config.yaml
moe_layers: [0, 2, 4, 6, 8, 10, 12]
router_score: "softmax"
attn_scale: 0.125
init_std_down: 0.0
seq_len: 1024
Below are experts of layer 6 (counted from 0) of a mixture-of-experts language model. Rows are named router (the router's row for the expert), gate (a neuron's input weights, with its number), up (a neuron's input weights, with its number), down (a neuron's output weights, with its number) and show model dimensions 0-255. Each number is 500 + 40 x the weight over its row's rms, rounded and kept within 0 to 999. Numbers have three digits each.
Before each expert's rows: a language model's description of what the expert responds to; "comes after" lists some tokens at least twice as common just before its tokens as in all text. This comes from a sample of Wikipedia text that the model never trained on. Tokens count by the router's weight.

# expert 1
Description: Adjectives and ordinals right after a, the or his, and first pieces of split words, such as long, new, same, third.
comes after: " a", " an", " his", " A", " the", " their"
router:534543514546482507540493478575575457486477480501523475550509489502501546564463435447533490442511499477549542556441478501512385508489478505480494526432482494516448449461543505495426451454445516481514525509556393560457511552486554529504475495534487516491543495503517486489442470498476467449482564520520524497528451529501528572488564483434511541571534561486516499537487518497554461522480421501485504497504486552535554534489495463520469460415477462464523455606492588442478531483514547554538483511468492425452457597525564493579530479568542438442581457501519471542504502536523442535451546471485462501483458506532508523554503482565524439522519511458480493472553521513429457487481529436463426468511565467507513469460459488481458582507528490524509474525528471575438545400456482
gate1:556528520498459444422501580460512468536469484475490546527507516491487472493521488458504556499528521573482481503538474459478605537437481511463497593536550488440531495458491508484411545477521540480528536546588565518503469486524511526572526492511450538599539501565534520548480491513521513538429441497510516507495434516511504472541452551506508532513457462506543483513457479529571497545466487544441480487492543544431554509453556475522489482562538514500443436502545478462486466486544446461501477534499433575505538532552584490527568488452450500549460519453467470564447513490537456617537514499453517454499410471566506458517497505433488516488467574504548567599530446511545572544562480534466556521499509467447484508546506501467491562509543557459482574490470480522447497492470481
up1:565511500469442504434478543498533479470471584459487461509485465497530483416425583509501489485492506549418468564440528470476561506396454512555525473511565474435494513483549560500505486436527521489521532541604523464531547503506525521579507578546388507591494503552471515476495518559479498479433463530463507480515532523518463483542456449462510469478441497468517506536475482499581487572479535514425451487460551535458503512480506471487419502546590541423530466487505549462471527513499472487494534498555422512527502507503536467566461481440525532527485449498529479460432520511555492534573510521485507529473449439583537545507482540473477573538463562509561544462544440515523555524538500534468565465473532521450513478514542461497478472455519512497442511548498474436429511448478495
down1:480428611488539533527526425500545413431560563504550518522539542508469506443426454563530538448541493491409520477531444526514543540527488484516481507467482557515476443506535473482492475496501487506514470515528423543497462553444470498462495558559502557470436552557524483514536570483582450465549527551459521530495505378559521487559505457480471452503546476508536589499536532581491503496474484550537487545512520522472481498515440514462555515526468501485493471539456502532474492568523507501495507531486498516595463519474513609543503555421509518479548526472561532426556488473482456481514475521512492457492522545525590509527526538468472522488602470574485518517490498486436523460536431528498521508453456497540479508506538608565473489527513528519547483506574458447491549512477521

# expert 9
Description: The piece ab inside words like established and cabinet, nouns like term, law and end after the, and year digits.
comes after: " the", " The", "The", " c", " C", "9"
router:555477506445520507551518555528494513471507508488491460546512432518467512505466422450534470475470472554470529498491464415535482488434502474483530451493508532548478491544487528481475515427511583469470485424507452441548543555488493508473486462458519415430468502488451521445472510509529525536504521511545452475423464503564537497447437493499393476443493606514559536506445541508509460546488542454580442474526482484518524559527486537409520514438539544414496488555537441471547503539502503476454451535584530451492466542577497461511560544487442530476499517489570443558469445536514441522444470477543497551479430420465453524465506468442549561536457487525499533537485447544538454523501519470531461528527499535496561523486495481447538561569498495513486520553476415480446477497552492
gate1:540535539539489577473508535446508493552552486458495512492469559467532522514510449534466520517519531559551548511520629471550491454511467585518515589480418531538491532455501440523494558497564472460550508497496496521449526580539523464474572472552416463552449484447487536482544480507473519397468497419442529490495489540525519417478510455473584547514474511535450532510495539469542449534493494497496450437503489462517522496513421502499537533481418529468514486517451582500502521496449528502490478502468478527533525549459538492547535495458523562463570536562431429490522481407526523513481454491467426503578468500544534471478469507482532525482490499505482559481531565523493465558503486574457508486573592454508493461465528542526510564437505453497516545437530461544440552472468482
up1:493416469490444455474513408419500480460513509504446474480527473499458438599519521508528467533449499599441486503446432548519485453485485492531493518441489491527505443449563492470472520531457501547485485378506468512561482537455488500494407482503558454493493434541483461529456475559496613461496494511463535511465482528472414436495532581477523524581496417455532522518465518459472523512573451457476505507461518522538446430502487482489465502513504482593477532433548486538625442422527473478550485534442552553482452449540540473466498440508466504471492477489484488456534530522514479511492496411594489471443536531527512462474524544476499481442478513549527503444477477506509437514498501527487434520439506472480485520538533466529451455449474486468508460524500516458443510498506551
down1:592526526490452486493521529543533550441542496526520463452519523497469484541490516482507598542503500481534514487455544566507446528512571551470478470450533463515532566470499380490567512497501511450459447449564459502534533529443503494451539502503542497512482442475498528644462495575446538506473504509509498506506473513533517496481498534471505471553453581544487461487491436472513469482441572606526511503481511530496430506514508463495483484447588499522486533404524483499520594511484502443517423557567490478508453464529441413495502470514524504483441493518498550524522416496512518542525500584468482484461460452506587462518496541505504495465452520503534405501490444464563477520544520505516448537526554511540499489539502408589563471497493478446492491485471539415523465513519441

# expert 24
Description: First letter pieces of words after a space, mostly d, g, D, G, as in gasp, greedy, gained, Dustin.
comes after: ",", " |", " and", ":", " of", "."
router:410482477452456564465513523459409458501491467405516460514452493593489522553427497471444544461509466519473520524511494453442466488487478448496503566495446568471506513533475479529553495452495517501514567455520541472476485464480523594497508518502538571530470470589502464579529435495543446490489582424510533554524507410465473479468466536506532502478556449534454541488439467465514537465471523458473500579497518571426510565425542483489535483452539585529528478493488509444500543551481503469505537563494531496420516481446465521512526425571547508519484490461495496418448514521522495508544503489469488467527491482502491487508521549522487574556493593457462477536490491515528548490458473517466475516461458438457571461530480424537545501446512428574474533486468524512456444439458501
gate1:445562476503468465540527540458511524538477530512542448566517518502496496462483517552524476582526587471510525451484516565457416508485521538446468549469473518587511492471530534478471491432466449484466475479528466498494543483495461441490478553524483551503457481478511551537439499488455560543502487522544548510506560561534527455498475517505575529459499531443536493551460526515409537488526499506562519496505529482437484407545446489587531525504509455510517449546498478543516498537486529471456489569434526539483418491508527523569447533526499499480436439478517539454556503490570537507567458463509454538505470468531468479481414484535535462464613441559541496536531472490429515531429425527510488485497557382471551531457464484453460501438521495449498495511507573523543410507431461
up1:484542537551452458504493467459591485557481558458470475513483523526503528481499498540515471583515541567553538590434525544524475514499518504402519548445445480504549568477561482505533461477445479401526490424455508505502547492530447443502492558467478542500480481444552475534448555495484527467515520492489505519570528547515518527456474511501575561479494536465466557516465480533418546459544421542486495502529482464480438423548486480496432548511497464483511525480494500474488465501484533471460486599466474482531483469538506546543476551463565508469391489459473504470501505529530469508579487486505477530434478510576512504439501519511589464470530499577533483515545480532461551395452453546526549442489515484485509499423512475528429521459464441499534513527487571557493436581486444
down1:396485473458534504471463461503469455498477539494467513508514486513569527544513521444482462460528511514499473454481467554487502489466471565569389537451475566452442438491460542474525566511431447578512545544461535475489527508478500471510487472508507533475506488443549463459521512479406516484515542444499557452500446477492538474516488559473532519422504550535476527462510504478422522541547502422466546496458561525447497479524558435479575441397510518442496573520492464462493437542492473570508540576535522466420524521443444560491463516503524507456530531545488532464506475512424525479526497436485477563439507577528479518558540471408497471448437494539473462558425454519478502477451491521465525487456470533506519474451522570497505468491496495504524508487539509454526512557467622

# expert 34
Description: Single capital letters in acronyms and transliterated Asian names, such as H in Hsieh and Hyundai, D in COVID and PNDS.
comes after: "I", "R", "O", "L", "E", "D"
router:453513472407474518523513461556539454495510582511533490472487564513508429496457528559494505460441545562536460538554502499466506553452404534522495520440546577466479477453458566449486441560516560468570538505476548446463458520559523530473513569599427503530450479497447521557502505503532570488505487509516444490501415469511457590484443522543522493531474501522506538469488519448476483505505518524521541551505491509474516561466491445439499508485463524468487535565559437471435449513435433481568420542582430486481478461521538538533493455504559449526436532491522531445434464531487500532463489536513560495503495527439467543479516494535533551537507452513519467532505498495545434482530462544453508512440485518535498535569495474541449529501549501489511531404513547489543519549414455
gate0:463532464493471433492570458462462442469482517394511487500539549597496505486500561510507509504484537508549497478534482481497419449536547462548489510451465516497435509490465531418472508490520473552484604430551518511453446530485465511564472521527443496511465546383442563511550421461400507532539449587463517540517494470470479536527465529473501490488540509499496429518458518463462476476466526441510500577537505498536531560472529496525479512491505535575521546520499541529466466538556503498473436547513427522570497517522501450482507443499427434512540486467428489498444510428556477565495525448483537539558449491448584456468525450526520516504524571504460478500548563503535446482522504532494490462424514462522537591501519523512508524448506498547510542549520597482517499520545462
up0:527450461536450551569438487482519569491518528481497549553455547501463492507468508515585539498496473536526454459475531448534571509466495575466493444502550478515466503499480505472434529516523488462457548543483502530510446483440557440535475520428411497517475522574481501462535491474489459525493524522452427502466472526464516517540500446587450526500497385538516477480537479462441496494469520541485486560461511495542466488467533494505507594481535531520536529525414540549547475473550500465495519527510468550528437517434559463497490517532489541500502541540613486518497516573536508580527428542502499472551492524462516497492518450468476448512461476553528514563523463474463507506432528580504512480567491611486510511493497505549573510577532454515432447540468479440574509473618564
down0:558500500480440561391475432555507585461535564465498484510515461448530557503533534546470509479499490495527506558495523500477568551464548546520537440583526477483492534506528493550492526453553438415580447498476516404489487400483522389523544559447526510477508428474534539559430451537538529493512533466503492549481465505512526440478503539480456512546476547519464524490568530552547508463531544505492475472483461492533584499508494487486478472494479427497534485499511501360546519482536495485522470560498450404471466509459508520536495531450426474494536513452464471539506537512544456543477562522531494550500463451479458501493435500533536505535498424479489532468566507515503493541488503467425549560529465520405482415510496496485442509566510529476532531443530527499507507474434502

# expert 19
Description: Opening word pieces like f, sp, cont, dep, eff, ret, as in Perfect, fired, attempts, plus Ret in racing tables.
comes after: " the", " in", " Con", " In", " of", " P"
router:462548469524499451469432539482424426497537458555508512457479458526407536537490504500499470454497556576426442470579518467454550537459483477506452474490587489466507427491512516478454554475567468521598478441510511474478540533448499505578547465489471542468449501484431513448445507465541446525474500515524511537532594460510459504479403481555486516453550534514525413445473504443522504502444472451528539510480456493519552550508531487424463506507550503449448418425476542465443507488502539438463525489482479538514571498531484459502464441520470500475539500497462502469490483483561463510470526471585490559580452537499491463541485507503501499551439508468534522495510440510605480479510515467496520577507513525485514425496471456451449469533572473459518440517511429463455472499560499
gate1:540512516529475485430403599513463481541506477440479561471533473575453512498489475547423430497485564490503528453490534626484473533438519547490416448501547559503548487472517466502496573477473529549515521493561546538544539471463550490519530487472614508453499542490481438474493416555468482460441524526466548515522478468480491536453567474497480503523508513510469484567548519497482547486511548441514539499496462532466528492408497494522424441414538451527496548473458504488505518499486429441543471490457498419586494552550519548553493524507503456562521507594477484543473453465460528503503481430538421535555529533542444474583513429512510481507477503435467474515570449471486544529465464498499516553505523500483538455503505480471551527535481434501469484499555429500519504514513474
up1:546483503453568470531536423495569515537539484521531467569527454493534438494488510528565469583482432485538502594520479531502504466550510426477503572483455561481463516507497501560485458470478541511553505493478492506457509476462432501522480516575542465451442503542575527430423557376473468566446499499613445563529484546524543489493405478455472487458492577478477510535447523510548428509453549492557432475554529484488537475519521474513524556590429516519467440485552492477488492513558562599550506539512535491510503462453482566506488494505526487450469517495479547426538552525546555487487495563525503493467524531496540510479467534488545525490453552497504533545495537480458510441546440500526460473483423502457464532531450534499497540449529499536472510516536540465461463550508476
down1:494462550502506495505521467463527546515419531436468500501493538527467435488506445497510508478463488517485534479477564572474564461551498587477528530517476480561440482536489455500564549441506460493489514535533459519563578486532462527447471519528485538588537445459459546393517445521518468559533458485485509403486502489483513501492476497504502439519450507495495616517515518561572475516514462538445496599525537514486512482530475484438485566493475512455440536435506478418519498460526484510482462524497515554457528519514433535552465470552477536534402530499496531437531476543493479459526552572555503576537535571486496480388497530481511470474551474567509525573531489513463477548530492450519426477451551548480487460487504469509536445552407494547513529524462458459485466424549484

# expert 35
Description: Opening pieces of words and names after of, the, mixed, such as martial, Places, R&B, Cities, Theodore.
comes after: " of", " the", " a", " in", " National", " American"
router:514532491517429515568468506439506489505476513487429529529498484485421552493471475463502479512520541524562510513524503480535496515529508465488479494463510453447469546454560549471479459521505532497502532504477492538507524476460616537430458471566439519449446493472581476504419528566440431524471532496511450519512487465498487539452464490495547456511508494507412550523446448491498518483469451510526492548493483471502533499472566496462477516545583511541526451534411491495567450517499471453466460540473488532565633448532464589518504535519475493429515507548484495495494484514582489518504608431529534449523456498497471508591478488447516553552468568495504536509536495441499540453458492485567497441547528423502512456600463467480598572470462486483546555506520485482473434517448554
gate2:540448543481473511581520496515524531565465508448499541532491500448484606476503473482499518495458487527584465503543527509474445484597473490521448453557523515553472489560483525560517519508475539472481469502446494589502532539458551479478452505543496469526466562495460483428519500499494453553450494564512584490541461525421567527435496569451517496473566479481526528481477473469439532579499481449483500501486473488533462538477560474542443554508489440474548482490517487488552460511443471466468450440527514484486479530470473444441483492522520537483599508444525413488459519584482460465548462534416527518583537512523505526445483480539469508520486456502526520527548512423533451514506543491450504395514485590501485489452523487477513503457453551487402558549496453436495473445458586
up2:486546463540497454498445521517539449457481537531461528494468415570485474525543536524508472550462516486550503538483462455485530524462376421563550522464506491500506557393458520560448465496444460470452476547510527462528482499547455444498472537521537537524456511511486544519484527472513506452523526447455515493498496517527507481472483486505554482522492526544510509467522576539495467444462438506495507450505438466488479425548528513513452465519466503523520585511515582544482527485492518576408560475454498506527538483502525546499511554532530470523457471479498504464450511462527428617522534464482439531521521544529542603507513487435490530510485492434537501468469470381493469427487463515476480512503577450455442486515541514504497640491463569538490483488498590448515568555469472
down2:536514497515498484490469468467546547528445438465470464505531575521437460472501523463503539520526518559526496476452539524569503525442513480399520469477555424506519488500449474538499501500467545503482500514514519496528451465527482524554504493572432569458488430468476524464463470500458477478533552532471489508504527534523563484560542532507487483477528531536597456503488539435519509565541533552537480493503447502463595478487448539474458528424476511501481413512535516543455488502424439508488466473492462505556458473532538440463458475515516450460440515514514589540465520535489505468471526576576469508511526421530456501516455583557486484463572585553520524504539423526596568470542473495515416442530542524507518521523485524581440533445421494542477452485459580534496540573516535